python train.py --n_layer=12 --d_model=224 --n_experts=48 --experts_per_token=2 --d_expert=176 --d_shared_expert=192 --activation="squared_reglu" --moe_layers=[1, 2, 3, 4, 5, 6, 7, 8, 9, 10, 11] --router_score="sigmoid" --normalize_top_k=true --routed_scale=1.0 --balance_loss=0.0164 --balance_bias=false --router_cosine_scale=10.0 --router_bias=true --init_std_router=0.0223 --lr_router=0.000667 --n_head=7 --n_kv_head=1 --head_dim=32 --vocab_size=32000 --norm="rmsnorm" --norm_place="pre" --norm_eps=1e-05 --positions="rope" --rope_base=10000.0 --rope_fraction=1.0 --qk_norm=false --attn_scale=0.177 --tie_embeddings=true --parallel_block=false --init="uniform" --init_std_qkv=0.0353 --init_std_o=0.0 --init_std_up=0.0353 --init_std_down=0.0 --optimizer="adamw" --lr=0.00114 --lr_mult_qkv=0.4 --beta1=0.9 --beta2=0.98 --lr_head=0.00678 --warmup_steps=321 --schedule="cos" --final_lr_fraction=0.03 --batch_tokens=[32768, 65536, 98304] --seq_len=768 --doc_mask=true --train_tokens=408100000 --steps=6840 --dataset="wikipedia_en"
Below are experts of layer 9 (counted from 0) of a mixture-of-experts language model. Rows are named router (the router's row for the expert), gate (a neuron's input weights, with its number), up (a neuron's input weights, with its number) and show model dimensions 0-223. Each number is 500 + 50 x the weight over its row's rms, rounded and kept within 0 to 999. Numbers have three digits each.
After each expert's rows: "gets" lists some tokens that make up at least twice as much of what it gets as of all text. This comes from a sample of Wikipedia text that the model never trained on. Tokens count by the router's weight.

# expert 15
router:500495485559555579476451557587504504497441466412576502475557537509541543499461459466406530499560504546406580550571519485511467502442453528550515456571506550465447454534473519568484559581567492480596451544522403522571550602447471488509530523586448537475460468479508487535432514509528557450489624492394503487624540457512588511495546533615499491419560422520424466444539432481436393487401499592497460435515595507533491498527478570530418475386464443512521488519539571414523493477411576488503505508477545446578619527506441410540466537510489503477472494496489499486529508483488547488393435469515513401487483452520460492548579456422515470526438476500518534458570489470602469504477
gate0:565525480506533516443527509490492576603494446405543427541521512467413494486453450572465503525612547548464538494507508453526455515470568434603571457519559513503505494463496496498446488477437415553524491481463538490453507474439443440560555578575519457514512497596457564434492471515462487491484405495507459482552471542573475527474513528574385430430358557411463500426494498563458445467522583508472505437431525348495530448545494424453453495528447475510564552525398572511559577477435561520489452452489389500530506375502552450495484589443580386488490530588493446462502470515436418539499461591485599451492485513529492476456512499536554428592505530510500475500453512461547490521464
up0:491413524457405585579510507516579513500485499500546600508517487420518471383478512534466505410458592442414468525465447472480470498473574533569525496439528556420436480517466525508475517451439414495476565546477504455462476529449492478561491558490485519549464403527558506572546454501498491490482413425494521488453523577505466605500479589517457562563521494598561460423589492527484542492497524481471496419497483479540411538417466530496480488371609415445530560500462514564647563490501450521529492512488460494500460477459559475540497541458551491512510533493459543536509473489409457437544620490496666534443596543519433532385439499454531442490456413554484468529525501491431457541567
gets: "a", "i", "o", "e", "man", "ia"

# expert 2
router:497409480450462560502507436579522503552454504450430531474477530493495333471455498413482443521538467503440525564420520492477496469485531570458426528586627551509426463494491513493563539557570464528435462522680410515428589535532474469456475567521479540499497470575534419521504543520519558542509568536449508640523441416550530488506564593496478538465478503580538532577528432461462472512503526521555437482526422471509467451506512477491476445413411522448523515521532423467591467592504488483452518503383518539533488567492515547572439496484468512489559502528492514540523493525445565487448463525479538489483516438488571521529487423383444427547489496476460459476638539425503555408465
gate0:508489525409471546469479462517501560510603524515499525529530449469640529508494501422443500437506604465566488568497539498500523496549529601414476485477519496530430539460477455506502510529554451468524319440540454419497434550575407513509516517526523546413583389446486494507525510444552568537438453533488536504404620520413682481457540515525466431479494585513411468483536480494467537478439606446476490518476514459511515510517424556484507542513455495494526493510570448507464475476528571461484496508392491503485432544421460521525523498546525473555548401586516539431529552522531517450441455541479425563534487514463435541449499489469376547514405513398417458568512473486520517502486
up0:506539451404455532496456477516480568460607550538468432500517502494583498481521499445464500527480603539550489546450554497514529489568496586412414454443486449567453452512549483505505551479501397509484361422567429434504461557558464518505544479532498542418542388416458523486495539486567500474376401502510503560380610457469608527456509548522448418454532567560452516492516466510482509465418601506460468539477526503534520456466432492471513513529493488534511508547574443517510475419559506485536474556359470529522478503443527526556539501529555501532505438558502476449614583544557482398445519483501439570508441525450460496508512502438396522459451480402410447592509520520472549496453
gets: "|", " |", ":", "-", "=", ";"

# expert 10
router:456490453563484424630550473566519427464451576525415394467550488463557391463462521433400561600480615505428497455562545541569467335485490522527453497508553530526346495467480468437415494563501520442540475528566508551593571552558505506519520526494526520456502485518470479480516425539523496553457581492469532575406502516401498481428577536510601477478528502507455476436546483416422445580521479437573539451520521486531552495497484463478471506458571438490507514548583489500506523479539512543574514443559548583484560450528471492560518466511558488541476514503539490516479499472506448504515557542501567437518535388545601562523496384530497505450418544447466503500459458526521553424524
gate0:489551443519452471445390501604511464515495570472461456471427486511536351459499505475500502509509549459359520523537467568443468514448492440524500532436473514465461369550565432499531534483531454440534542536500498529557542380575523514531405489539521460545497442559479439560414482449565507506448531416468461578437473536410484383449450441519528512514524486521568555542488544497510427490502479555494504365363519498542488438468481522539537455492440457472431369492422530512406567582508491546536434490544523650557504472509499503492509607530474528528425462496468512542419527529509524495534464549554459510503475422489525511422463514534557521488506476443421468548491546465472591530441
up0:510520439509421498499404511550527474451507535481444465477462479546546390440516473466484521548475533408371553525564505535465519527498507397505518551473449484471438395486565433526464553480542486448572491554512527523551519406563520518512435506509492481503487472590529400593466462428599538499478531451481461568451436565434491402492474450557550522568503482518575564519448549497502474497496512560456495367408492532496490443508414523604534471471412450496482426458486529538433514539540504523529464484557513606567551464551450474536515628554523551537463452467438546573451519546545451465566475508590503547531459475547529517466464513580580537513472471415435429534478616460479617533411
gets: " of", " for", " de", " in", " to", " about"

# expert 26
router:463454482537520477563495531527462516563458535413421517392509489467478479472414548442462594581576565487460479527521494490442441415487457559503509474506457481421358477511511378491530531573428567503455526604499404454423528512461431544517479527481351546572426435526458493556488581476475576517432580443539460599498480567446437514451537521482495479464493568466479498485547537491447470505495514509587435438438445507547473436411537491523419464451525499487517529481559485450527476488471504500471515544516551495508517441419466518544567541547473508459612500518521518448537542539395599470497567546532535428528457439499524521527457503552472467369387498485510582612553578494482462472546
gate0:540434507466523390412452509389490514488482564491491471460432453494496486481513514491510465555565444452371523534533517423442543489484501500534541490479485488478521471451484396430510514464425525434497562503456439579480555419423513562500566445527417529549576433530530490616474509471406606580526564528515420508495520441536503586493527580515556487520490531517458538464499488453482535418567459529496500533555576486574443518444552456550507438530504508549425561436443609435469472549564569435410484451495555612536487433496480552504485538475502521462533564481548500441433443489418529487597457426532592522497434497566534526540451504529580399398532541480500432554418524475478390493508
up0:552506525453491530358467526469456534467537471490549430544510456598378526503435446593576628486468474427461489523557468442495607544438631509499395552502539548477438517513510542530565566472488466560524462566509434489500486561559567532460523446400504495471505462472442494554520544534519554470582485572491424588500558482582546513621475505451541489554533448596542461442475488462413489505491441459514427498545406576405529474475494496448588429498552528490500575451426556469511586519422529634482517444472477446544490502513476507467453485429519420428422550585581496473489512474462477479478524480486557503515455493475493577494475492436487536444526498497535497563452493457563459424538
gets: " with", " for", " had", " has", " have", " States"

# expert 22
router:505401593529489551556512404518505437517511436498451494400481561460507471492436505465424655464471587566444429518478530410492434400474468460483573500572470475440455485453512444519559522450463495517522467472524473550456535549553381469501451496495476436551475542602461439526477590531538510544478522571430460526499526412632492514453534532539459531511422497559496464472510548403455534507576450605576437527509523422504486471465580544486466578410479460459455469602585507509467526456473466458551489430498461567517509456500469607503532503510450467441508464510490531465492477487516519546524570541521517488498466475493579533461424393549454564462421499507441476471634429600566504490542
gate0:531399410511557564380488480566564517538586461479500511497497578530510499479482476523433505494510476376549510451479456515430525494451467472483573439527447507498526532510504472505625525473531535611542556411582506480548580527539501555491498469468552446447519471471492503532398524554432493413550449548525433531519447598504453551526435397491469490405488481561536570504653393424420498535496505517427467462529492518409486472432388476465501490416429505499585584496528583469475529415539542523470469450425467536561466520504517488533532400499479453467566425523477525499511415508476476537525457447558529511382454462548508446537440531500549542513490567504578559529445458467542442421503
up0:453554520443410511577545533454521560476429513497577420550533383483407449495517508551577434513485469572448522592515463449507501560588549539511469433497597492452458427504420510498389496529444496457474508515425497531462432466487554445455520544551439520561532531431512507535591441495493460571424520541503520479542584453486559447449496493496521447584522524363464481495451648557526502504415505422500525528538467551498511523500617482549559476575580497570462428446558486577480459539461451506474562559457529508512537445506460529518408558562535554435499581458519480483441491501530507500524473550503514447539542600459519556516502444431404488503518427581382453498486593517464472582503
gets: "s", ")", "es", "S", "ers", " South"

# expert 37
router:539388510542537540562401481309476546482429489424538468355592532426470454414462498507453467480475609554462570517534477464511485410528374500554503567575514420540461563456578489462469465507482526511458439463475449532448514525565478483532427533540471507535441478547520472519508555479574585523496511433444462519497538518481534538418530567444540495495542572503514509513543552491397465566471411562554452466479558541506569470570542536479496509397525504464489543579478480427524483456471487514401500443527519547447481528492462484522429552496459479531530486513487525574518533507468539534448483546428571452441536422519618529476483558428486521491434462451483473508636448593423559492498
gate0:474557584489451523289514474493567500548512544528520484516550449508499417535480578588502475471588562461493500616551540434475538603496498506447559445460521468434486550449450517472576490592503606433522469475511451510473528494491523459521544504451424495546543537538483487518458519405529548569482518465470454533439445479561478504632478510577570460478647436593480471539558516457533501534464468433523427509529508477571502492443529588477520528468514506420406456449486475446488511481488481524497594515658456564456553530555435524487457447474412430571472513456458509469425492518515520440450519489514565483527523469450439506519530486392473447514444499580426476555527504455485449401491
up0:513460402541511562629481522493404523483502484453441434472415532489525530449538382498447556517454425499459497411444449507456486461527482503567402556538479526561476443582495463498457550405525387517566556585464549511502479529479530590528442456513511532490486458493550527443520451513472488526488460539500509492559553491462539478432533525493439445517461493378494477518499451482525465423591544495487546509464466527447480535569447402504486431505496501605551516558500536521538528493429467508531394396424521434562488396466621559490600622532557541428514531585512529482579493515496412562523530513503467460524469506557550447458491500590557519467469483412512504386559436530584502587517
gets: " ", " Republican", " Democratic", "l", "ic", " Conservative"

# expert 42
router:467502483562514424492514387373428479508508422379488472466565540494549442438511555503450586517519563521424588500568474579557437352457483450537404529536610480533420518591548445566508563523446519419482374497525446511382537594494518463568399494536495535518506489542491452527481512460532472535494547468487431572474492501492551556608529538482550474494487542522504425491511462433401495515455446557583453513518577573475448491495493528471478496442537461472529562541502492420442557521449522492429550506553538503496470443478467479537504481570439498503515449425513458449536540540491516451515508538457574486452508420487567509474475521443505596506387422487485493545640513522534507545553
gate0:515472495554466500500395466455562569435526561506510478540466496508568398409471581434512463523502544480552505438483473484483507472534473534538459517515460494504504474583477495381476575534429454435561582453451391524555522494599591402504449401478505513467493506434520447593476509520509519516568508543480466452574489537471557489452502469565580543538531528537534474464462561520403486563479515512461525545553485522388432446557477557634517608489628518589540450516482476602455504531518525506431516524428531560560520531508480603600507433474470562439530527439472519539541493497536562558476434512475400516558597488573541551522488520538460472564518544519507601482586420524489571469451
up0:507509446450513548443601484530484433526479435471510543460518524491412631568540374579451554441533512522477512538521526519550491513492520464405564473470477535507438540418531512615511462524556473525469432513537583482447511495461415606477510612495491427530489508517478539478522517545478509463481470462493484548441518454531447464504521500465383432456471445460477560543557469471606489461574483481529490451452472423633558543456538456403491400514386441437501561478507523443533491421514474469507471482563443414459475457483522416397547536522567434511492485556534455504477476460490448478480553460543637438482383528401466464499502444485551517432456492464489429460410532427544446553515
gets: " ", "==", " |", "===", " more", " A"

# expert 24
router:466418545504490481520502453531489418459462499422447421469510484429442432492455539537442657499458525495399528484479475422467437482537513567489506444512587541455400400542473439467524555491560541527482479506552445420390575519521534415544473535511417458545427565499396438471509571480553576485520581560456525572446481468520522467396533555473473513483537430517447418553492524442437462617520521536563394446550519505544512397529581462476402477422475462449472457560532511551541490533499518486488578495476438518456454487559455542559470495541444547530489485562436501405552456501507485482433474503553497468499477387481537466484498473473457536506360473500568481476548502502570563424451
gate0:490497475462519490508455505529483526483424546523535499492448492452464488507546531478546587497469375469450381453549440439498533530515500528517475567428514553522574536559517507519505490568462589571445560559523514494489502586535509551438490476451473575527633533508513577537456466568643526537592550534515447497485548474495500399447527446548394512549581475423469518443461432495473467452517466406523496548607442439482524540534520488567430538501531603488467415435644532512578500422504501437535516458495471444420425536507479513484473485465556504471478473510477555502470361448498488452425472546434473496489464523462448511498439538580497535470381498483559528555481462554556538350434
up0:525468527487449515505430457497514551462381407592592485441442527420526528475527525507467485494591420466389483490510436421451509477519397501422465634469598518480543502516467503538504435506519472578431514575455534530484583542505477494460566548466466608480576493455506530471452495539515528545596518541459438502549501545507511555473444556556455544436547537390500528478446474488539474429483424453452525486538528451511474463508479490560489573459614505452446407442516500544566503481555498510472464470530589499413459502499518549450472436466581570443555486478512490565530366351504546462472556499474521526403519460543508444503481435576406509426414497518504457512521471532522543379477
gets: "s", " season", " years", " series", " game", " career"

# expert 31
router:550492481507430474526550499452564433454535437515460633380543543444506483459475495482468580448495494571432503517504497634506449335515479422487462453470666560493491439529487560561520540441445542539498458548537412490529549522500522422567516568528421528532423517576454351497507554465554518460473585524516585631416548508601505556486502566477508435439577463454515555572478550480470436489514480505537536496489551528523466473515536572538506443424511429470515424563489508461446469510423503465489569474586482440446558508554497535488456469438467464514512488553519526523525527468474468516459522501540523415474501538452457613489532479398513557484493471424455537454534539523556473507445
gate0:411411517520588502482474406515457490508483465470544507554517483533509498503467480492477422414477478466539506433498546544485451590413565387544475502406549496554546474494506621612454574492510571463500500411550494485501586464501564431534498562572502512478465487449416456560525468430443513524500468492507408539464410578543495469470516450455518509460433479497464525558571594471471445531559435424448582508459490479478519545444532558560606478453551500517502469517451425480571441503565470508432505530497505436514452537542524550506517543620603646586538410527602536505494492474509576395553584529443443515447417491525541505513522515567503548443493513478578574499496581518502539551478
up0:457526542556530426510579660473497545489450459504400455415506479442598559611482507522512538486599440581515533525522527515573480460553459499448489518494427397530525483547517507399550459525454504503407553549523421513548465507571543536506507445433470459498400506517484483451491429442474478453516500546402552406504602474426486516560479504455520449505458585484589596537467445552487548489454509524443486574483541581558529515547468526535521521516501378464426443565532564436541493546466444510568483530457569524514542466410477524527517453449478502469588629466480545556465506393494482587519486451467479429500577505478524413457505473547541499579516573509472476486558532451544397523515
gets: "-", "\n", "/", " (", "–", " re"

# expert 34
router:476427460523335529472516504441516506547417518406506503301523572463527427485457481519390542416540548516528485456478511467488461413541451518508501485507557502485349488509503507533492535546476506503541446538564485486444507538520484482639402568518514537514468477537460385549485518480518589504509551524509526571398580445450473529457491512533520544535494458434490473437508503461449508514483515475488448480582570449569363408541560480496479393516469454449482425541527436492557531432450542471463526465546581484479540613503453559532584518549479495509495510539557457506480529435477525562530489505533541403504549509466485457482499430527405499500389513481510514455583435576556530462528
gate0:466615522499504513611444419524561608562516500508537501491506475383490600507525478546466507428481514554518531535488470610492440414430479487532445564497491485456539624577496474494537524448506540480449452483497434505548527451508632522454493488476515481447426482498458520508478600546436469442425445457536461542437533509546550490524574520498451469555430435527372393492469404521437410446496483502519492504520521478562495521537508548443496527519439462494546486638423484480488488533521485567519508420552567470447545484438465399507498504477544544505453393475612475439534476522446520467414570522569418547496548493575495518535539508536427445436513483520572481502418463542457486359501
up0:498378472525507522448534558467495417503511448525381522553512462614559429534454469492477557546514468498466511523481579436560518561528501527445488449510547433514520425421488518511522477566506487460531502584509617490535512534496396556480584469503470524451565478483518555494532412467567504526588583535432535486573460466511446542510431560470461537401584484467599576471531514451578573453557519501570463448392540520445514516452543475428364506489538527503468575397553471450464467533523463470448546557507501468529441523529565534450462471547466448484608535624445585538424503521573545516540489406467512480456489497480524549452498535505555524604525569448459493506572572439564474575476
gets: "\n", " custom", " led", " key", " horse", " Similarly"

# expert 14
router:457460480521479444513479423467478497421453505420454490518507455567561400479487453477420569325502507512463547446559456458473452465489526519521420448477631548523417523506500495526519579471515494519373433545604420583486441531509531544420489558418481506501467522554431519534522587440447598525474519511551505539511558487543533485421513569567537481485436521474441449466546624448437463555497450518526482540432449447517485480566543506522499465377513466412529463544494511488511540530569508501503500480561527588442504519521543467605504519517468523493475527498537467467556549432372525482433453461513545443541515443447492481504428401485478476447401404434413531438547462472542578453519
gate0:393436533518510399353462457517542519515521620473459498488429528475557515479388434471587615532511502393528475520430513507499467554471484476528513449460484523484460468532479529432489446466533531472496446416468534487521455516520547500509413478484516570431450533469519448413573559503691565439536495517453483510537601466512447556518542468549544518488455517515578393542575456603442427524505570492414403479451483541501469485508513481446473473450456482517507570501514522472381516453435445452441513492474517496481541511424447556555511526472601484594423400580519436482513497537538497558506552521468497534478438473562520573513518492535429480506517588555518462528489554542536477612492
up0:578544486548497603627528594441464474484482418538543494481546490527495461548601499555456433494494536550468559462546489515545535458573482514444501514567477500499532522475536510600527549568428461525516553559517450468500569470434475492486599512517489476544511510585449461578456409503358462612457500536513494466453403530478534492501494489527443400506599501458437543440454524410518552478491433489601539511547521456502543531476490509541501527552507525494481433517465500498561531553535600541480449433622482536583415472574528443435525534509413504424548608456488589495423459477413448469507397557600449469514552508488484469471481544480600515490432451482506520511540466436493533373509
gets: ",", "),", "\",", " 3,", " 4,", "|---|"

# expert 13
router:496496526574458515493530471503508472492527559352472466421494518499461381467431504500539446537558485525412540516499542495598433458477473594447489497508582484529408467539531463495472512501441485516506451528517397524372523574523465536639534543566438514481426481542484473582487625471563583455477566555519542536444531493550532489383463474463542467443550558452494503527434553453519348541488556484564436481530511523521520531593470506500453469384550450540538492539547483458479552494504429439498539443561516596489532528433507458648499554562532567519473498551523586515565553544507513555422451480447483469520495482498502515514578448479456558475441501522460579520541420564538576466520
gate0:558555553497479374478389538500593488481451510460561424543483479558450548459534520465563451597418467475520443546573481488575464543530498492559484470418525502513485555522536503541526565488501523576488479544489511500518594408444560514417419456544517547520484498407467473426481513520556424498500514596595490591474505533526516529445494564575428622516472533493498568535472434497478443463477420502467605454415534567554541470417653517484525519481540447524561572435501538554578548427550516445500507490458544516448492545471568395562411527512547456529503550552487473565542525465541537538421443555521472466514450543532545463475554385509473493474385522583424516547474557469511520504510
up0:388469394412516551412516487465461502579498494481484578476554498424490585542545468491450503520525553524488550503454495491471522482420586476454546493560440464567521439492485464460460388494501468508436564419429506536479448579499399564541620509500502431414482466560567471514538484579438502582526532467423486413469436416519475506478520446404573457456536506505502490452426509533504514556465595448538500507605515521488474547626470556556553476558431502543488483533478483488414516515484410531459499488515410544551549496524479535518597463460526546482498442386460529432443526537431493423528533558546442554493538473525423519526443653498544541535592505438598455479490474527452520482474
gets: "\n", " film", " information", " Film", " music", " Country"

# expert 43
router:427455493546505486480513454517498480524516539367457535359523533488516449481354508536474603472534423474447515465544539507528514380481413580532460467554591502448491385537463483485525522495519487515409440543584413594436528509512443506379415480545428519527454519528509547592520584506526579474447571426461461500485503496496496527471452562519440464501484477506417481504528466450440488504522480525460418492600575552496501438495496474520496487422542471475512464515516464480495538459555512501569518402555507501463515471447484498670434528519482477412566487536492507545478579472493542547460581554587538421578496467545555502505529429441458506528414446411466533485586418472582514475513
gate0:522477576448479489462573535495453490583643520514521434522569484463483498492498463515511536507485530495495452534534484466522616438471469536476529461612482535516540596541485503467513602552547586443558484570500464523484540548519565556474475531491534458482488520542576452603546541446623577519569457413540472519495478499505506449529479567512589472463562446497471487439563422450462388445549476432421469464472526486494535503519490434550546574488471434528543489455532546525519490495540402523512581438475624477444476520480452448505354396459425432490537489577554490519518519491547530457585576592545439412486557535429462497465506437475428529452461573517539528446524546514551406408569
up0:504467596464490481487593523534461457570609547479522419524518474484474559505479457524576518518472535548540490510528474478540589437486445571518490516639546561513534597562484518519462549571517576431523467591523481592487477587551553539489503521471522469512486558579536486575544560441612531532511434422535404488503473554519506414508448547534538434453556418488503522469545444460494421451566526452446470478505533474474538506541493440556562574537525495520542492486491540550522519473559367509516561480441564514486477524485442458518366405480462438501507516554534458492475484505497443462624619589553448398504513529415461490533555400465433498422456555523559507458530571462541426432547
gets: ".", "==", " ==", ").", "===", " where"

# expert 30
router:484480515556555455519462506585471411497449497446472578471474521449553518474502419542426609488483476487449538536466486473547500424511474654472416569586620480514428487496507509520507477495465477529504469519483484595466570537496498519513464557537461464466453437491482485519555597491476561516437540428546498596419467453407542544443540532514556420552526481479386460464557576512408460469502464464514438439514683583529544464499587555510434490415559549463480523527533502466491478465451468496487523448450502587377494497488439579564501534483481605475584455538474461457488532476507564545444485499511546459518517374506507494450498514504499476481382487441449494474619397519502501488551
gate0:445546574456500501570579545525435528504574496512499541466560547492584450556476559430500509467576486560484426537413470543434533363539389551435568499514481443542519432566474542535563525448499459554454497487484540512510512462571588608478515474495542551505428487492517498507413489520513555549492507440483485485496498500546466523475454503556400473517492532516543569502502421535438501402501480506587523464447500536603543491506499496477489429466451483568550450628481501521491485520614449478564510470532453525572520529491425454503522576470528517459468525430453486395504519382418498493510592564555550528586575399496503551424424483596400431601433519456415450527525513472581499456552
up0:525458494482451460493512496427471479438514541492539448511468442441505446478535457529552471507415492407543575483478527502536459560438532449574430493508507590437469569380560482445460550565539470479505545502452511472501387523443440450472550485521483367524601537553478507427545520457564380431459536519517490533469558455466528486546541453476507537436567489498498441420457504549481580570484513513458496543596540463502354506465446564535445554503556459513431502411492574501500577492386524533442413597548548479436454485520553488465513450528470479437490494512477537508453437593548565461531469414476425548473472516452492546515582580473557647439578458589537563454516529452456506537493
gets: " in", ".", " after", " September", " May", " January"

# expert 18
router:535453437563419504503532508475537425477452538500428503430533475457556482470461459508428562402553522532436533502433583468545532477470437534560469539551512579426388541447575578557575413520479473420479527516495473601360603549513538500471400510458410441531479503576520441532532455510507563472496472477565460499541552462507611538497491453572462523482513476545523483512493496484442524458481559448538514442440543494460417433484524517537419434404482489475511456542541432480575505604495498503363555457546507469454511568441397543547528535537516551487486519528483520427505511447574549456453543509536558451541502428485614471486475459543395560440461462501502461452570469512601583450500
gate0:412555487373533358452526479551577473430519566461482445438390554532538472486549555553541438552524439581549505539558472542466449516484413539554525465520478440601556442473545499457470500555475610500484527547500463502457447445401582499531471484495393486447469434448576473444504472436556475473518475508384535506524449452477437477528508531523438480597478480482504493425445555530475488559410540507482505476553428520513448492435446471609594539475466437513407425509500496442566458473560418437473458464554500556510475461507514619475517434479459543445433451524513557555454483517505484480509487453535475560498480385482490554517487534546415605554524469514417449579490524494412490474552
up0:409511480438518374516536526578568459390534554492481451417353535542542489482547512546520475547543418569560480490533476519454493556496395591513530472541439437557544477481525483484489473557429556513463508521470503550465414438431525496512514480507411417502502466482551497423512421454483437436537473527439521526529477480477411536550498503524432502608480526538477490401429580542464487519382497492464527475516426522515415508438439488607596561486481434472448498456437476432534464519555459435482442443572502548536539478518493649467551485494440510465472474491456600506468500567537504495506462469535489571538462389488527580491498538512432545535588517503463416574442520508378495463547
gets: " in", " at", " from", " In", "In", " of"

# expert 11
router:399443493481502463548556459543464515504458493484466538471526534465496356458462484534446586446492528600415484502460508453603462407511451517433521462569623556472377502492483532536546522540516536498512457507512438529442565483448424485625470538479536488488434455511483564608541581499396482568459521513534560552471524499392543535407568484489456466445536543487537517508547572472424441497433496519437484376472486552559467454429438573519511473377557510477510477536543535454468508521557457527441429468478513468480527476481438537640522535538491512432561512475570532524528521501454491488469536481536549429537527603454411612452515440471540466485446460476487435493596432496451519455490
gate0:591443474505468469387511456482461467399477497535507464508527530532489560492404565533576482412543555499555502582506538449461456491570528488541514462456557461500492536528556437418554510522568497528493484461413530513501448664506510492552548450455459504516569486486557489496562457517495481515555541523547502531412457463498546493550556497519596469451526459532462616493446522440485431419453599423503416489529513485420552469523540507486556409455538399512450531462506554575463527550503469512508536390540563574567335580528505569515449532464595544451500530478501469495497551473465538574536519558474469446436557494532541518451523494449513458398523500521542522542619532474567375502600
up0:527418478477504460368508434537507467404434513520506457471549514545471545431449556604546499452578550491596524509537533534517445463532565502513525424456557477450431552577613451453518484507550481506484447431437480475500474689519502514535576469478463455529602495486508487494531523571512497579536525541528503558403469528472521528534521557480512455469460449522425532532433526403493470478437570468516437466527510493441552518497533475481507399460553390532495533457467603540407499466474465524508527384529529593518372562529548606547484473449610543451489515468500498512494555525462502544500506532538442500405575517526513549466582523425494506383543504549548523543587496525550426497545
gets: " (", " \"", "===", " W", " K", "("

# expert 47
router:474440560598411511459520544426482459549479477523481556490503428435538464493448473486505589534572572472429496519553520538585458426542437560511464483516514560447382457467474590513476452523498547510501555552593415486460519530508554511527438523456462527474397455521389453542536505504547531429496599586487605484499498562501428575535539443542540482479517476614542475481526464574434480552519518550571459468554478498529573478528532542548555482416527486441523474575532550504513551510510513570406459438448527424452483606466534625556500451470497517486571458503575580506500610491498518573479522554568573498484522376527534468478544403521501555524420479397462474497541439468530541432555
gate0:422540528487545571508516509518446559448560525510580519531551511392590475507476519494531475453564467539504396558432515560480505367459414542509495582507485587498511495567477482517586657466508522487493523488500521550474566480454598576455573561565525445523504484433523524439444519500530428400494411515555504557521478544494476520563428550538537443537481479543506528481400521492519509509405462503433600493479487508524519490403486528576558505504570427499507461557454527516553551561515393545509523609519470512567504423438438492567530424510454557468490443482521490510522351491537525522559540482556466525514562417484506496519497476433421381524433479548483498503446537417590481390477
up0:462532543543533547548507585562467517477538520511529523520538479440582494526478507490547451440510455552477385574421499554485504419529446536493496538505492587474531485605512526486544609459515507525528544452505519577459568456500562556440550563557502423499467450515505545481524517529511466397468429514544529504552480596501440588509425511485546440545460497509481536564432541452582558524439446457472602514464546537541566446452492528583530492550620434488529465465511493526524511592539430585483539639456445477539586412466433515503496462559433547519586514440490544455513405466558497519556529512502456433560530440448484487557583461476422433579509455562479496521424522402624506379513
gets: " on", "in", " of", " used", "ed", "z"

# expert 17
router:505459473550405496464409488697541498489441557494459483438507490520489515491501499585420624452554457493470507524499439517559470389539377474550521571527593505426364427484512495523535558526525491535509498491673445541361488574520494501485456563543486558480437436408511487524509590499481526489496575479474607526541510522569461500425544594482517561519477456495551534488497560470476453541544568481574452431547557470511473514501544595458439481465542437502495482539537480461462539440451431542462580463460522487447511538462430499549469486574431491460515475560534468455481518531458553460474592488544546428469564438461583525496551481503459532507438426484515464435527509454491478459530
gate0:574613568478424521510494506506546541598536477438505487500629512475475534430463568548558476489543502435444521518415435532531602506572489520575521554473491518475569531461563491573538572486503504438486542513479497564489507548445489573505574463557479505467522603523513441620518484440495455470413470550520531493415456509519490466400417498485409456505495448536524522519579544419496507488517504428487442387474501506467418515576561493597450558493569479476601397516559483541481623445550514538546507579537425536560462486488467493611394466521472475561543448480462411536427462484517452489434556581451533457548530546603504503455461500450563513503489498477484622500523523493562533490556
up0:575504528401502488476429554518450508535504383498551573469521528466534507500435527436493528495466433470453471603443503377519535587517409543543533515495572474522448561481515462571595468507559539502553446517491541473521453419445500590492494473520474671499450518491563433622507573415591521422489448489566558485487448454455514460513502494488558552541498531569434455452502521440497436524579410509466451463495526524576520487540532352465509568489514389420518408438610521491476525525585477462550492520488542548549537439509481538551435521499472478569584570543565471484495487421542524478474544492467429453505514485479477449401557501442513495489424433519526510521501490447519610442483
gets: " |", "---|---|---|---|", ";", "|---|---|---|", " /", "|---|---|"

# expert 23
router:511479475501423464570549446480577533514426482395576518483535542508532383481476439628457460380504399514453469530431527545497468419490436504525474490571508500479382491543456488508483490522489578531546456534551390516442589486563472516490480536458495540520488481531477494522601551514627632560442533430436462474496541429560501531520479491541500524512552526453510484496485512475385505480488489535477477429534483520536427432613528438489474444423480553445388474475537434440459502517490385546495534529448571523506456572441557512401509561426480508530505472551502469480558508548445483506458513532549488497586473453510574553510517422515554504470392428402479514509460405580459502523582
gate0:539432551512382423462442532538619462463449472534471520490506463618464530515541494477565481454485394489424607615506494473518535602497492445528514471430591481542507458451517495465433521600537508486589580541469493451484461562556490569494502438517491545541574553506448474453527480492450554574515482466492523435477475478476544484533598479513435483539538531520499516507486572467502426538511517603460415495528476507468473586473455481514472450527608496505460515440475471542564453649530538355444490488489425546522427466601418534470491547535479403489512488596496485437574510515506484496620532465436628474521509538523456512555537466544584458459519470519526436497538473532443403528538
up0:552565563552426437526452481482483485511510456555438616542565556573447546488523542513472551478406492409440581529391476473447541617486511495514559524515484454447529497580417490522573553456620461447499379486559541443488423468554435465485451525487508564413504440389481495441474503593539457544481511402546559446445459466524491527456520359486541439477587525553521536497431452399529508511512556500525418458465473455484475483452467546511493382518551471472521530480538470455532491516595482516466515448580495477511495542406508489500509590565422511486557550495474384548527488397483497488468443489477512535468558605540456472519424535516504525554435566460528472507571444475442463461488
gets: " and", ";", " by", " or", ",", " but"